Experts of a small language model: a softmax router.
Below are experts of layer 3 (counted from 0) of a mixture-of-experts language model. Rows are named router (the router's row for the expert), gate (a neuron's input weights, with its number), up (a neuron's input weights, with its number), down (a neuron's output weights, with its number) and show model dimensions 0-255. Each number is 50 + 12 x the weight over its row's rms, rounded and kept within 0 to 99.
Before each expert's rows: "raises" lists some tokens whose logits its average output raises strongly, later layers aside. This comes from a sample of Wikipedia text that the model never trained on.

# expert 31
raises: " the", " his", " this", " their"
router:34 31 74 58 50 60 47 33 46 38 41 69 49 46 32 36 49 62 59 59 64 69 48 42 51 53 42 50 74 44 46 56 48 48 62 57 55 64 30 34 48 45 57 65 49 23 57 67 59 36 48 43 30 51 25 36 45 55 61 74 82 44 38 43 40 51 44 56 36 59 45 60 55 69 72 37 51 46 48 32 66 63 60 41 31 60 33 55 58 51 48 50 57 49 56 56 54 44 52 43 68 43 40 58 42 45 67 50 53 74 66 77 59 54 40 47 40 48 46 39 43 67 49 54 39 49 55 38 38 37 40 56 59 56 34 50 53 43 59 52 51 37 64 56 58 31 52 71 57 39 64 34 60 58 63 73 54 51 33 60 64 53 48 47 48 69 33 48 46 53 44 68 40 45 69 71 60 66 50 80 25 78 56 43 61 34 53 42 72 51 50 44 54 47 28 55 48 48 52 41 41 61 44 52 45 34 52 33 52 35 49 41 56 38 54 62 63 47 56 60 47 37 67 24 43 45 68 60 65 42 57 56 39 35 56 24 45 56 73 70 60 41 54 63 26 60 51 48 32 63 41 20 54 43 54 33
gate0:57 46 82 44 88 44 33 30 65 48 52 82 64 39 46 42 69 45 47 42 50 51 30 57 54 59 37 33 39 46 61 47 35 60 36 53 58 49 47 56 22 31 31 42 45 55 66 46 35 46 48 33 35 42 67 38 75 39 59 70 56 50 68 63 41 58 62 55 60 45 56 51 42 38 85 51 27 61 36 46 34 45 70 58 45 47 51 44 40 55 36 47 69 48 48 35 40 52 48 41 51 34 51 56 56 49 54 58 45 51 55 54 63 33 54 32 40 32 25 62 63 73 39 47 47 28 40 61 50 40 69 50 57 52 37 41 72 39 31 40 60 46 52 47 44 70 61 62 53 54 52 65 49 63 55 72 67 50 56 60 41 45 51 39 32 37 40 58 45 45 53 57 53 59 41 51 61 58 45 59 47 39 69 36 45 44 59 47 42 58 51 61 30 55 42 32 66 53 68 64 60 63 62 42 44 64 62 36 46 62 43 41 42 36 24 49 71 40 53 36 44 34 53 38 62 42 54 65 52 41 60 46 42 69 50 32 42 34 39 52 61 49 46 43 57 63 29 47 68 27 39 59 39 70 49 44
up0:34 48 47 55 33 33 33 52 48 43 63 43 48 55 53 33 68 41 50 80 46 40 47 29 61 21 58 50 58 56 53 33 50 43 70 65 56 47 53 34 67 56 59 44 41 46 41 54 57 70 39 52 55 55 45 66 45 61 41 31 41 25 58 48 71 52 47 41 49 58 39 29 38 52 46 77 58 57 55 46 52 35 44 39 34 41 44 38 53 33 45 53 75 65 59 62 49 64 42 56 52 53 37 58 40 69 55 38 53 42 42 56 51 43 32 64 57 48 63 45 44 43 54 49 43 54 33 26 56 62 34 86 35 44 28 50 65 75 65 66 62 55 51 65 53 55 52 33 46 68 44 52 44 47 50 41 26 31 62 48 70 40 65 72 66 49 55 43 40 46 55 56 69 77 50 77 72 28 44 40 53 59 47 47 43 43 46 32 54 39 32 40 39 36 64 68 47 49 47 39 63 52 46 38 51 55 64 44 65 41 37 64 61 47 60 71 53 65 62 36 53 61 61 60 43 44 65 59 63 48 51 73 57 54 36 73 43 58 48 50 55 60 39 63 44 39 63 51 57 57 44 39 27 34 53 77
down0:42 74 62 51 28 36 40 51 38 48 53 41 55 42 45 51 65 40 36 43 50 42 57 53 36 30 48 59 65 52 60 59 55 49 43 46 62 31 55 66 68 53 08 47 40 59 59 73 28 38 34 43 55 30 30 37 45 59 42 69 54 49 49 47 53 46 51 45 32 66 48 38 41 65 33 65 47 49 35 28 47 44 60 48 65 50 49 56 37 51 58 51 46 73 43 43 42 40 36 55 66 52 38 88 40 47 63 60 59 38 50 50 53 32 53 45 57 72 68 31 57 53 48 41 41 45 45 36 76 52 42 50 64 44 43 37 70 54 55 27 46 45 76 42 65 49 44 47 43 68 50 71 40 53 47 54 31 31 55 81 78 70 44 51 39 58 59 68 65 47 54 64 48 41 64 55 52 55 34 60 50 72 51 61 34 52 58 57 40 65 63 51 42 45 47 42 58 59 44 61 46 60 31 33 67 48 70 43 59 39 40 53 36 51 54 59 36 47 57 36 63 66 28 61 69 54 39 41 45 51 40 36 49 47 49 59 69 39 40 55 54 46 49 49 48 44 54 59 23 31 38 42 43 69 32 58
gate1:60 56 49 44 52 57 52 68 71 46 60 55 37 57 42 48 65 56 50 58 33 25 58 58 47 29 51 36 51 53 47 58 65 85 68 71 49 56 64 47 47 46 36 35 52 56 36 57 62 53 41 52 38 51 63 39 34 30 72 25 48 46 59 44 46 41 66 39 61 56 53 68 58 50 57 59 45 44 28 42 34 51 55 54 57 49 53 39 52 57 38 59 54 22 37 39 69 34 72 42 75 53 33 62 52 31 75 40 56 57 41 54 88 31 45 40 44 52 61 56 47 52 42 42 53 29 62 42 48 58 61 50 67 46 32 43 39 30 48 67 50 36 67 49 52 46 39 72 35 34 42 50 68 54 55 61 30 52 45 50 38 34 50 65 65 43 45 49 54 55 40 55 39 35 63 42 66 38 66 47 36 45 46 34 60 27 56 59 54 38 70 31 50 58 51 18 64 53 48 57 76 55 61 59 52 62 51 38 41 32 62 61 54 46 60 49 43 61 57 41 52 47 48 49 48 38 48 62 56 53 34 44 82 47 60 50 48 34 62 36 56 57 68 53 51 48 25 45 64 46 69 76 51 44 34 50
up1:51 57 52 46 44 20 48 60 61 47 28 59 65 45 67 50 75 53 36 63 36 54 55 55 53 79 66 53 53 47 47 46 63 42 46 49 28 50 60 45 66 42 45 49 43 47 44 41 62 45 51 47 52 37 61 40 39 48 31 60 39 41 44 49 49 51 50 19 52 47 70 53 74 55 70 40 41 49 28 64 54 54 30 55 48 33 52 49 51 43 45 62 38 50 39 51 55 43 48 66 37 63 74 50 48 64 79 78 41 47 35 39 28 55 54 60 51 50 57 41 53 39 35 65 46 63 48 52 51 45 42 56 49 48 63 49 55 58 80 35 42 61 38 39 44 55 46 42 85 44 46 57 47 47 54 32 47 63 46 44 82 32 63 41 49 60 42 36 48 51 63 54 48 37 45 48 63 33 45 30 68 55 46 58 33 36 49 43 51 61 62 52 08 31 69 56 56 58 45 68 52 53 49 42 45 36 35 62 38 60 57 42 56 61 66 42 43 58 48 47 56 59 43 33 44 74 77 19 54 73 34 48 32 41 46 48 47 67 60 37 43 72 45 37 50 38 65 36 45 47 57 69 45 35 53 38
down1:56 67 55 56 57 62 38 49 59 55 44 51 36 34 70 49 54 67 31 58 30 37 56 48 49 44 38 60 69 57 54 40 36 60 74 61 45 40 68 70 59 59 39 40 44 57 34 75 59 45 80 43 45 51 50 80 50 47 30 53 32 30 51 57 48 32 53 50 44 49 62 60 52 66 53 55 37 49 46 74 31 31 48 38 41 51 40 35 34 66 55 60 48 57 53 53 46 66 54 59 40 47 35 75 45 25 73 69 48 42 46 44 38 46 38 48 57 49 40 50 61 55 28 51 45 48 59 52 31 61 54 50 44 42 57 58 50 41 41 36 51 40 47 36 53 58 54 62 53 44 57 65 22 43 44 55 42 31 62 63 45 57 39 55 70 52 64 50 37 36 57 28 58 66 50 46 61 54 35 67 35 43 56 36 37 42 43 78 30 26 59 42 50 64 69 47 68 54 27 46 58 44 64 55 55 41 36 39 46 29 53 77 45 41 57 47 56 60 55 67 53 66 40 39 70 43 54 58 52 71 38 40 45 56 46 58 45 37 54 49 33 62 54 75 69 74 68 33 42 49 73 63 43 44 44 66

# expert 26
raises: " the", " their", " his", " those"
router:54 49 44 60 48 52 47 51 50 50 31 39 50 52 42 43 49 34 59 49 40 50 72 47 54 53 56 76 66 68 64 58 38 51 52 51 44 58 57 42 35 57 53 61 41 56 61 31 50 47 48 52 50 65 54 25 33 61 42 44 63 34 54 34 52 52 71 66 42 36 42 71 39 39 71 72 48 26 60 53 38 35 37 54 19 49 53 52 39 61 41 38 57 43 40 42 28 52 60 66 61 66 48 68 49 19 54 56 33 44 67 67 57 43 59 44 42 46 38 33 62 54 41 47 43 52 65 49 63 25 58 47 62 38 53 37 42 61 58 64 53 63 35 49 65 59 64 38 74 59 56 66 31 44 44 55 51 38 46 49 51 27 53 59 53 65 44 66 58 53 48 69 64 56 41 49 31 64 47 70 49 51 49 57 56 26 65 60 70 21 36 22 65 33 39 39 46 52 46 47 61 43 85 51 42 46 48 57 29 50 40 48 69 61 51 47 54 49 60 52 43 57 68 47 45 51 60 55 50 55 43 46 42 39 51 31 64 56 35 65 34 58 62 60 54 77 50 64 27 56 71 28 62 38 27 44
gate0:51 54 55 72 58 61 47 30 38 59 93 47 61 71 64 43 46 54 48 48 55 35 61 54 34 62 36 37 55 70 48 29 41 61 53 66 54 44 48 38 44 51 34 64 44 37 64 57 28 72 62 49 40 70 72 43 43 46 37 31 41 48 51 52 35 43 43 52 54 49 65 42 31 60 48 39 48 76 39 63 50 43 55 28 54 37 57 38 41 32 54 37 45 53 48 37 37 58 42 52 31 60 35 57 73 50 49 63 36 51 65 35 49 34 50 30 43 41 27 58 55 54 57 54 45 54 27 60 45 40 57 54 52 75 41 45 50 64 56 72 63 63 35 50 63 58 45 50 34 28 52 61 45 41 54 66 44 28 27 45 42 32 49 45 55 33 50 65 34 63 50 30 50 56 53 46 48 60 31 60 36 56 55 43 53 36 38 57 55 53 51 49 37 55 41 46 44 51 65 63 70 34 38 48 52 40 29 46 37 64 45 50 64 38 29 45 46 72 53 53 38 47 50 57 63 68 44 58 70 46 36 45 48 41 38 44 20 68 48 54 76 51 57 67 50 58 63 55 65 24 68 59 70 48 63 65
up0:59 32 72 58 39 50 41 16 54 59 42 64 48 76 68 38 65 43 44 50 42 45 47 63 48 72 41 36 43 55 43 35 47 54 43 66 54 70 35 48 63 50 57 49 27 62 68 48 37 59 30 29 50 68 47 43 41 24 59 31 62 64 61 55 55 44 63 61 63 54 68 47 28 44 60 62 55 75 51 72 54 23 40 39 46 43 63 53 43 39 50 42 39 48 61 55 41 62 47 55 28 66 55 50 66 53 53 65 55 37 65 39 40 32 50 58 62 53 39 68 53 34 39 31 43 65 41 43 52 38 51 46 43 54 36 70 60 47 44 68 61 57 56 58 55 68 51 29 40 41 41 69 42 36 32 52 42 27 48 35 48 43 57 66 56 46 42 58 52 42 41 61 64 55 37 48 66 72 16 70 40 57 44 43 30 47 53 55 50 42 46 58 40 53 50 62 46 67 56 49 77 49 39 59 30 56 53 33 56 67 72 43 66 55 23 57 44 71 59 39 45 48 53 58 70 47 53 43 46 34 60 42 35 44 50 46 46 67 51 58 50 57 32 47 37 30 56 56 39 47 58 55 53 47 55 74
down0:45 47 59 55 56 67 39 38 58 69 50 23 65 73 43 28 62 68 46 56 31 62 68 49 43 44 64 55 45 65 39 69 41 65 52 57 60 73 49 31 45 45 55 45 41 70 54 65 28 35 60 41 60 45 74 33 44 39 58 47 39 49 49 39 42 56 76 56 51 67 65 52 38 49 67 53 43 65 36 50 55 38 48 64 52 58 50 62 53 45 60 38 44 48 40 43 64 52 51 58 35 47 58 46 62 41 47 52 29 38 46 18 68 62 61 31 44 52 34 71 37 44 52 32 32 50 45 47 65 69 56 53 47 76 53 36 58 60 58 66 55 51 59 57 48 48 33 50 31 29 34 60 39 46 55 42 45 57 48 49 21 44 38 44 59 28 53 58 67 51 58 44 26 52 31 66 41 45 35 76 49 34 60 39 36 53 33 57 36 62 55 61 55 37 36 38 63 59 51 37 52 47 44 51 34 43 38 23 41 43 63 63 70 37 46 47 47 47 45 49 27 44 35 52 41 48 52 54 46 77 48 33 62 37 53 47 50 61 48 40 49 44 23 56 44 49 65 71 59 37 61 59 65 33 65 58
gate1:66 53 27 58 52 47 51 45 54 38 59 60 44 53 61 44 68 41 57 58 42 41 60 45 42 61 61 53 57 50 42 31 71 60 56 48 61 65 37 57 58 52 60 38 61 35 39 40 65 43 57 47 34 42 58 87 50 33 46 47 52 37 38 56 60 42 76 62 66 35 57 41 46 43 51 43 55 58 41 79 51 46 64 59 57 56 45 55 58 49 56 66 21 32 44 47 57 41 62 62 44 44 63 39 53 60 62 56 52 18 48 48 53 69 23 34 49 34 63 51 42 62 48 54 80 45 41 60 58 51 51 62 40 65 33 43 32 55 46 58 54 60 56 47 42 41 63 50 19 22 50 39 63 38 47 64 57 42 74 57 47 63 42 61 37 69 57 47 72 61 49 52 32 39 55 43 58 52 54 47 47 48 70 18 54 44 50 52 51 65 32 46 55 62 42 61 58 74 55 55 50 52 62 48 52 44 34 27 17 55 43 53 49 79 38 26 62 33 46 48 42 24 45 32 56 49 43 52 60 78 42 50 33 36 52 27 62 37 44 48 60 48 53 43 45 56 57 45 51 48 63 39 44 40 64 71
up1:60 64 55 40 58 42 52 60 61 59 60 71 57 47 42 39 53 51 60 43 45 30 69 46 60 61 53 67 54 36 35 39 39 55 62 51 41 43 43 44 60 44 57 62 31 73 54 52 49 49 47 42 69 42 64 71 50 37 54 67 42 30 43 59 32 49 41 66 55 48 58 55 44 39 69 57 27 42 46 66 56 42 40 50 30 25 42 38 57 32 61 45 25 50 44 61 59 63 38 59 72 61 42 43 47 57 68 58 56 55 53 36 23 73 44 57 45 39 50 57 37 34 41 60 55 65 45 58 29 53 28 60 47 54 74 46 62 71 59 25 59 52 44 48 51 49 73 31 59 36 53 41 29 31 40 29 69 53 57 63 54 59 35 52 53 45 37 52 31 49 54 47 58 19 16 39 67 63 43 45 57 41 73 43 45 42 56 50 49 57 54 48 32 55 33 35 50 52 64 51 48 45 53 59 59 44 52 35 48 21 64 66 65 57 52 52 56 39 49 53 34 68 50 43 55 71 32 38 61 59 63 41 35 50 43 32 40 45 51 24 41 64 39 40 54 38 50 41 63 64 61 58 49 72 27 55
down1:48 58 50 62 22 38 60 62 63 05 47 39 56 40 37 54 52 42 50 34 70 47 74 43 65 41 51 49 59 25 62 42 56 68 58 44 48 44 51 59 68 48 38 59 43 57 70 43 30 63 51 33 53 47 56 65 49 63 51 58 55 26 47 39 48 53 34 86 32 65 47 62 39 46 45 33 52 56 43 43 36 38 49 40 75 35 75 65 68 40 49 39 51 70 19 45 65 43 55 55 50 49 56 36 57 43 45 29 43 66 42 52 41 26 62 41 49 74 55 67 33 54 47 41 40 38 54 58 57 50 43 53 47 39 48 52 46 42 68 27 51 49 52 39 51 54 59 69 43 48 43 42 50 42 38 52 50 38 65 29 62 43 43 32 48 37 46 50 71 71 55 58 42 50 43 59 74 50 33 63 63 52 46 58 33 48 52 48 54 56 49 48 42 42 28 55 56 55 44 36 45 48 37 49 39 60 26 40 52 67 39 29 32 50 49 33 40 26 54 39 39 64 56 45 60 71 58 38 52 55 41 49 30 55 48 37 55 49 63 66 58 15 54 48 61 57 54 40 58 40 44 35 32 55 61 44

# expert 32
raises: "al", "a", "ey"
router:32 72 35 75 46 61 35 25 64 45 33 49 70 43 48 52 38 74 51 17 47 52 48 48 48 47 51 39 33 39 65 74 59 55 57 33 54 54 59 41 54 54 43 57 45 67 44 39 54 71 41 78 47 42 53 39 34 42 36 70 55 53 40 49 48 46 62 47 48 46 55 35 51 45 29 43 56 63 58 60 50 38 39 56 63 76 53 62 45 52 48 32 48 58 58 39 47 65 53 46 53 45 30 42 41 42 36 32 36 44 29 48 52 46 66 58 23 52 49 33 36 56 40 60 64 48 33 58 60 63 49 68 53 72 64 30 54 59 61 47 46 57 59 53 44 69 54 57 46 40 36 47 69 44 38 68 48 60 56 52 49 62 52 54 56 68 45 55 48 70 51 43 65 75 73 36 58 52 40 55 42 62 31 56 42 65 30 42 78 63 54 57 62 55 65 48 50 54 55 72 56 34 60 48 39 63 60 65 53 52 63 60 65 61 24 25 60 45 54 35 39 67 77 50 50 68 26 60 60 40 49 56 47 38 44 29 45 42 40 61 54 49 37 34 40 43 54 30 47 49 53 80 49 64 42 51
gate0:56 59 67 64 70 66 47 71 36 42 64 49 48 48 61 44 52 71 26 47 55 34 55 39 50 61 45 53 61 66 47 51 42 43 31 42 50 55 62 58 42 59 53 54 27 45 55 50 49 58 53 77 60 35 45 57 57 69 37 46 63 56 42 50 52 42 50 38 42 50 81 37 58 51 45 37 20 53 62 61 43 42 25 27 60 47 25 47 70 36 44 37 45 60 38 55 56 25 45 37 58 19 35 51 59 49 48 75 51 62 46 40 35 45 51 35 41 69 49 50 54 50 43 68 63 53 63 52 31 44 44 40 44 48 49 38 66 49 47 49 54 48 49 53 42 63 57 62 43 66 42 52 34 31 30 74 41 52 40 43 45 32 61 31 62 52 63 50 43 43 53 36 67 34 42 29 39 39 47 44 65 53 58 44 48 25 38 35 34 19 54 55 37 52 65 59 50 36 52 61 67 52 42 53 81 75 60 41 34 63 46 72 43 46 69 37 43 47 59 51 57 35 63 36 51 55 40 48 71 45 49 49 34 49 42 46 38 63 62 61 68 59 57 65 47 50 58 45 62 22 47 22 48 53 61 51
up0:45 61 57 73 41 63 32 56 67 36 53 27 43 47 65 56 38 44 39 44 58 46 51 42 37 50 48 47 23 62 57 62 50 33 52 46 32 39 38 60 66 51 58 64 41 47 59 52 43 57 46 63 49 67 28 56 41 45 35 49 48 51 70 43 73 56 54 59 63 62 58 38 52 79 45 44 42 48 45 54 73 38 39 54 51 43 53 52 50 53 43 75 52 33 54 57 69 47 36 42 41 37 68 62 57 29 49 53 48 24 51 64 49 38 60 29 62 65 33 56 39 38 46 38 34 56 54 44 47 48 66 58 47 46 29 43 59 23 58 47 57 47 64 70 57 70 50 32 48 39 49 68 49 39 24 46 40 64 53 60 47 53 61 21 50 38 62 44 55 40 52 47 43 30 62 35 32 67 29 25 68 76 62 51 43 37 43 59 45 12 38 51 50 43 68 36 34 40 59 39 42 51 61 59 44 55 81 76 44 74 42 61 55 52 49 69 45 51 60 38 60 56 55 47 43 59 43 40 65 50 36 47 51 51 60 60 35 45 60 63 58 60 37 48 59 50 45 54 45 32 61 26 49 55 48 71
down0:66 55 49 56 55 63 38 48 40 53 67 44 53 61 40 39 58 69 32 49 66 65 48 63 28 63 51 64 43 47 59 37 45 29 37 49 35 48 43 45 39 49 52 55 56 52 65 44 50 44 52 49 52 74 26 42 78 44 30 29 40 59 36 55 51 33 84 42 44 37 84 67 68 79 48 54 63 44 41 32 61 48 46 27 39 64 37 56 56 57 35 60 35 37 69 61 53 49 56 38 82 66 47 61 43 41 44 52 44 31 28 50 41 63 56 58 53 48 48 68 54 34 55 56 57 54 58 47 42 34 59 60 62 50 41 42 61 57 56 41 46 60 68 59 49 71 57 52 53 46 57 43 40 36 40 45 34 73 65 70 45 55 61 53 56 51 52 43 71 54 52 54 51 29 40 25 47 61 62 25 41 50 48 60 32 31 31 35 63 48 68 59 48 71 44 54 52 48 37 64 55 66 47 61 58 60 63 46 61 43 45 59 49 33 41 61 19 30 49 47 64 76 51 52 60 63 48 30 45 66 40 49 55 55 62 55 57 70 60 49 29 49 53 53 70 52 41 29 57 43 57 46 47 59 48 55
gate1:56 65 56 56 42 52 62 61 65 39 77 43 71 45 45 56 39 32 29 37 41 22 66 33 43 66 38 54 48 51 63 54 66 56 32 54 54 61 56 49 63 56 26 63 53 44 53 43 60 76 42 55 53 34 77 62 36 34 45 49 50 40 50 67 72 29 62 57 50 38 44 52 62 51 36 52 65 48 59 62 50 45 62 63 60 46 77 42 44 55 73 55 58 31 25 33 67 20 50 53 46 48 43 38 55 51 56 40 32 39 28 48 48 67 51 37 46 48 52 69 38 52 65 45 63 62 52 56 39 66 62 51 62 49 64 49 53 41 42 66 41 60 52 40 51 43 41 64 34 40 25 61 47 34 52 49 42 63 75 36 48 54 51 65 58 55 57 48 41 47 25 47 51 50 74 52 60 36 75 52 65 55 45 25 22 37 54 46 33 48 47 52 71 69 49 69 60 57 51 71 52 52 23 40 42 51 59 31 42 54 41 56 41 63 43 48 44 56 52 51 56 23 52 41 41 33 39 40 41 62 45 38 36 54 46 37 53 41 63 60 50 42 47 50 25 58 33 36 68 43 54 52 49 42 46 42
up1:42 55 46 59 43 63 58 65 64 32 54 60 72 37 36 54 55 35 58 33 39 42 55 44 39 75 34 34 35 52 65 41 57 49 23 68 33 37 29 37 61 51 20 50 39 45 33 42 52 50 34 55 47 41 63 44 31 54 58 58 47 43 24 62 62 40 50 54 41 41 53 51 68 63 69 44 41 53 30 46 47 45 81 65 46 55 65 35 57 67 66 36 58 40 26 61 63 55 47 77 46 53 46 35 52 39 45 60 34 34 28 35 49 80 62 46 51 43 62 70 63 49 62 73 58 57 57 59 38 50 51 58 46 44 63 68 54 57 50 34 25 73 46 65 40 38 55 39 62 50 52 45 44 36 60 44 55 61 64 54 58 44 56 62 65 72 64 47 21 46 67 52 74 48 68 70 50 57 70 34 40 51 26 27 48 55 39 39 44 39 51 54 55 64 34 53 55 44 51 70 55 46 50 44 44 49 35 49 58 41 54 50 63 61 56 53 58 42 63 44 57 38 37 54 50 47 44 33 38 58 66 58 25 63 38 46 36 60 50 45 55 47 48 57 43 34 41 45 51 38 70 45 62 60 61 45
down1:75 28 54 49 24 44 53 61 62 57 59 56 51 43 27 61 48 65 40 59 43 71 36 39 45 50 63 39 48 59 49 50 38 31 42 73 58 52 46 42 42 38 28 71 52 59 52 42 56 43 47 50 62 22 51 51 40 37 49 55 63 42 35 44 63 33 54 30 60 45 58 58 62 46 70 30 53 61 42 55 32 29 37 55 52 47 58 68 63 53 52 61 67 30 61 44 44 52 61 35 53 49 46 40 61 53 22 31 21 41 81 47 44 24 55 45 34 40 48 52 57 48 63 53 31 46 53 27 47 53 66 47 53 61 62 71 62 34 48 69 46 49 55 42 40 57 44 44 58 50 76 52 35 34 65 41 55 32 46 43 38 54 73 52 62 58 63 37 61 55 54 53 45 53 61 48 52 61 81 69 68 65 39 33 40 50 55 57 29 42 40 58 41 35 65 59 50 50 32 60 48 24 70 63 71 51 73 36 34 40 63 48 39 57 47 54 48 54 70 42 55 51 38 72 38 48 42 40 40 60 54 56 67 35 37 64 44 72 63 45 57 46 56 54 57 51 33 50 59 59 36 44 48 48 45 54

# expert 56
raises: "9", "8", "6", "0", "7", " point"
router:51 58 52 58 62 41 48 57 26 52 43 41 59 47 46 43 44 53 37 27 55 41 50 55 56 43 38 47 43 66 61 64 55 43 61 35 40 59 45 42 61 40 54 42 52 52 51 60 15 43 22 49 38 46 41 35 35 60 40 62 67 49 41 40 65 67 45 41 70 35 62 35 73 52 26 40 45 48 53 52 27 53 28 67 40 66 59 43 46 73 45 60 48 30 33 38 47 61 51 66 35 36 48 73 71 24 67 63 54 68 51 41 34 37 39 51 56 61 69 48 50 47 39 45 68 47 43 46 56 58 63 56 65 22 59 54 34 58 42 55 31 65 50 58 64 27 46 54 46 62 42 64 56 57 58 36 55 64 51 43 42 56 69 45 48 44 63 22 42 42 53 42 39 61 54 60 34 29 79 69 57 61 35 31 55 58 65 33 45 38 59 42 56 51 51 42 57 69 43 54 67 51 59 65 60 53 48 49 52 45 61 17 53 56 65 41 51 45 60 46 40 50 59 49 32 25 41 53 55 32 57 57 68 51 36 70 53 28 64 66 67 61 40 45 58 57 62 60 48 39 53 56 45 31 60 62
gate1:64 58 59 44 47 43 68 51 63 61 57 65 23 29 55 54 53 47 38 32 44 51 66 54 42 55 54 54 38 46 50 57 54 66 63 41 50 52 58 60 39 63 59 35 80 56 55 41 66 60 55 72 42 28 53 89 64 49 68 46 59 32 64 62 33 67 45 38 72 42 50 63 55 50 50 59 77 48 42 39 40 27 73 45 41 69 66 34 51 35 51 41 31 45 30 49 49 43 60 69 45 37 41 46 36 46 42 39 60 33 35 59 57 49 41 47 49 47 71 34 43 60 48 31 49 36 50 55 31 51 69 56 53 56 60 64 23 42 52 42 40 75 50 26 60 52 42 50 44 35 50 48 51 48 57 57 58 57 60 60 38 60 34 55 64 36 60 62 54 66 26 38 50 35 71 46 54 42 50 41 45 42 54 42 22 59 55 56 58 45 72 73 44 66 37 51 47 69 51 58 71 42 70 66 44 60 60 54 48 76 46 47 50 66 59 59 46 42 60 50 34 57 49 32 57 52 42 52 40 72 47 48 40 56 53 42 55 43 40 36 40 53 43 48 68 59 33 74 54 55 48 56 49 28 68 63
up1:49 36 38 51 37 46 54 77 44 39 53 85 73 43 51 45 44 68 41 33 48 23 55 53 42 78 64 49 51 53 37 24 67 46 53 64 31 63 41 38 56 80 58 52 31 38 55 47 58 51 41 47 63 51 51 66 49 63 54 72 43 32 55 61 33 46 45 52 52 59 43 66 52 55 60 63 43 41 48 54 50 65 64 37 41 51 20 37 50 57 48 42 40 60 34 41 40 66 56 52 62 46 58 48 37 45 37 62 57 48 48 46 63 26 48 70 50 57 54 57 64 52 46 36 58 51 48 42 61 50 62 44 58 67 60 60 73 46 72 26 50 56 51 46 46 65 68 31 60 16 65 55 53 52 55 43 86 55 49 61 46 31 52 59 60 49 56 49 28 53 41 42 76 55 49 45 36 31 32 48 66 49 74 46 48 46 39 46 35 62 62 66 45 54 49 34 63 44 64 44 48 68 57 51 40 46 65 33 54 37 52 45 48 74 32 45 36 53 51 41 35 57 51 56 67 70 36 53 53 42 56 25 43 35 68 25 36 49 53 48 34 62 51 29 49 59 59 52 38 47 58 49 46 53 43 39
down1:46 57 43 46 52 50 52 62 52 40 40 52 46 40 46 44 45 53 49 59 41 51 53 67 56 36 18 54 41 11 38 59 63 42 44 42 51 53 61 66 53 53 39 47 49 43 58 54 48 46 74 23 41 33 34 40 57 42 50 42 40 36 49 76 67 41 57 49 42 56 30 51 55 91 50 55 49 41 67 30 45 54 58 37 58 54 66 55 60 77 75 43 59 49 43 58 59 38 34 64 45 61 69 42 47 50 68 36 59 53 48 54 41 56 50 45 55 74 42 69 49 59 59 44 60 59 45 44 49 43 50 65 29 49 39 47 44 62 51 55 47 27 38 66 46 43 44 57 39 38 40 52 59 38 40 31 36 56 38 42 61 27 39 51 52 57 62 16 57 51 27 47 50 65 52 41 50 55 48 32 52 55 66 49 54 56 40 66 60 65 60 65 53 51 62 58 32 59 52 62 23 45 41 36 73 29 55 47 47 41 47 44 63 59 33 39 55 32 42 19 63 47 30 55 53 53 54 72 51 35 49 61 62 71 73 26 74 52 49 77 55 38 47 41 41 29 44 65 55 65 51 53 54 56 41 57
gate2:31 67 49 42 29 68 54 62 61 52 62 57 63 71 51 62 48 69 57 57 58 22 41 58 23 31 67 32 33 65 34 51 50 52 59 56 54 56 45 55 76 49 62 60 48 57 33 19 48 51 48 64 45 41 58 41 49 33 76 05 51 34 67 50 61 63 52 53 49 48 50 53 40 37 26 62 61 48 69 46 58 54 37 45 56 52 28 34 47 44 35 28 26 43 80 49 71 64 58 46 64 58 49 50 24 28 67 61 53 45 56 61 48 53 61 44 51 39 49 60 37 44 47 61 37 33 44 47 46 59 58 38 49 46 53 40 47 62 60 64 51 48 60 51 35 70 51 50 46 51 63 41 60 50 56 52 60 53 54 37 48 65 59 38 50 62 57 56 43 49 55 49 46 64 36 55 26 43 34 57 34 48 74 39 37 29 40 56 65 61 26 59 61 39 70 52 50 48 54 42 56 44 50 37 50 48 37 62 32 62 49 40 31 43 54 66 43 47 38 55 50 30 56 51 25 38 67 49 63 50 50 64 40 49 63 52 62 52 53 65 44 66 43 52 66 47 49 46 53 40 60 38 51 19 41 39
up2:55 62 71 38 67 50 54 53 44 50 51 60 62 41 55 63 65 33 55 63 38 59 48 51 65 43 29 64 56 46 67 47 67 43 44 51 63 30 43 43 47 43 40 35 57 65 56 64 42 71 30 52 48 50 50 62 50 71 61 79 54 55 76 59 44 56 48 34 49 60 57 73 42 63 45 52 58 47 61 41 44 51 28 43 49 44 58 56 70 78 37 61 59 46 44 48 40 52 35 49 51 57 18 43 47 60 36 32 60 36 55 41 47 24 40 27 40 57 49 60 51 55 24 38 57 59 65 49 51 60 63 43 16 46 60 53 38 40 46 41 57 51 36 48 32 42 43 30 75 43 53 54 57 47 30 45 59 56 45 46 40 52 41 55 57 43 52 44 56 64 51 50 55 46 54 47 85 51 65 42 65 79 51 44 73 55 51 44 25 51 67 40 52 57 44 35 49 62 24 65 41 34 52 41 66 66 71 28 28 42 31 66 49 70 39 46 55 41 70 53 60 47 34 53 58 56 21 44 33 44 43 51 46 52 39 51 56 43 49 40 75 54 57 57 40 47 51 30 56 52 72 60 42 59 52 48
down2:37 38 57 37 45 54 56 61 37 46 45 44 30 42 50 50 38 78 29 52 34 39 59 55 44 34 47 49 63 57 54 40 28 63 50 60 61 41 51 65 76 49 58 55 43 50 41 39 50 21 48 38 52 24 66 52 47 50 42 54 53 90 51 43 70 43 42 63 50 41 62 43 49 45 47 51 43 47 55 66 54 49 65 53 47 36 33 46 57 48 85 34 49 63 48 48 44 49 40 41 61 64 50 55 39 55 54 53 67 46 64 49 71 77 49 54 32 45 50 57 48 27 75 66 60 33 46 60 48 59 47 51 40 60 52 51 56 51 51 54 52 46 60 60 68 47 54 33 30 71 46 26 53 68 57 58 51 39 61 51 69 40 58 73 24 56 51 26 34 47 17 38 65 42 45 58 52 44 43 49 39 60 41 34 63 51 44 71 34 46 49 26 44 63 67 49 46 64 49 52 34 28 32 53 60 59 54 63 50 52 67 36 44 40 68 66 65 37 69 59 38 53 43 41 46 47 53 37 63 55 73 43 50 62 36 62 61 55 52 66 40 50 62 43 41 35 64 61 43 77 60 31 52 49 34 44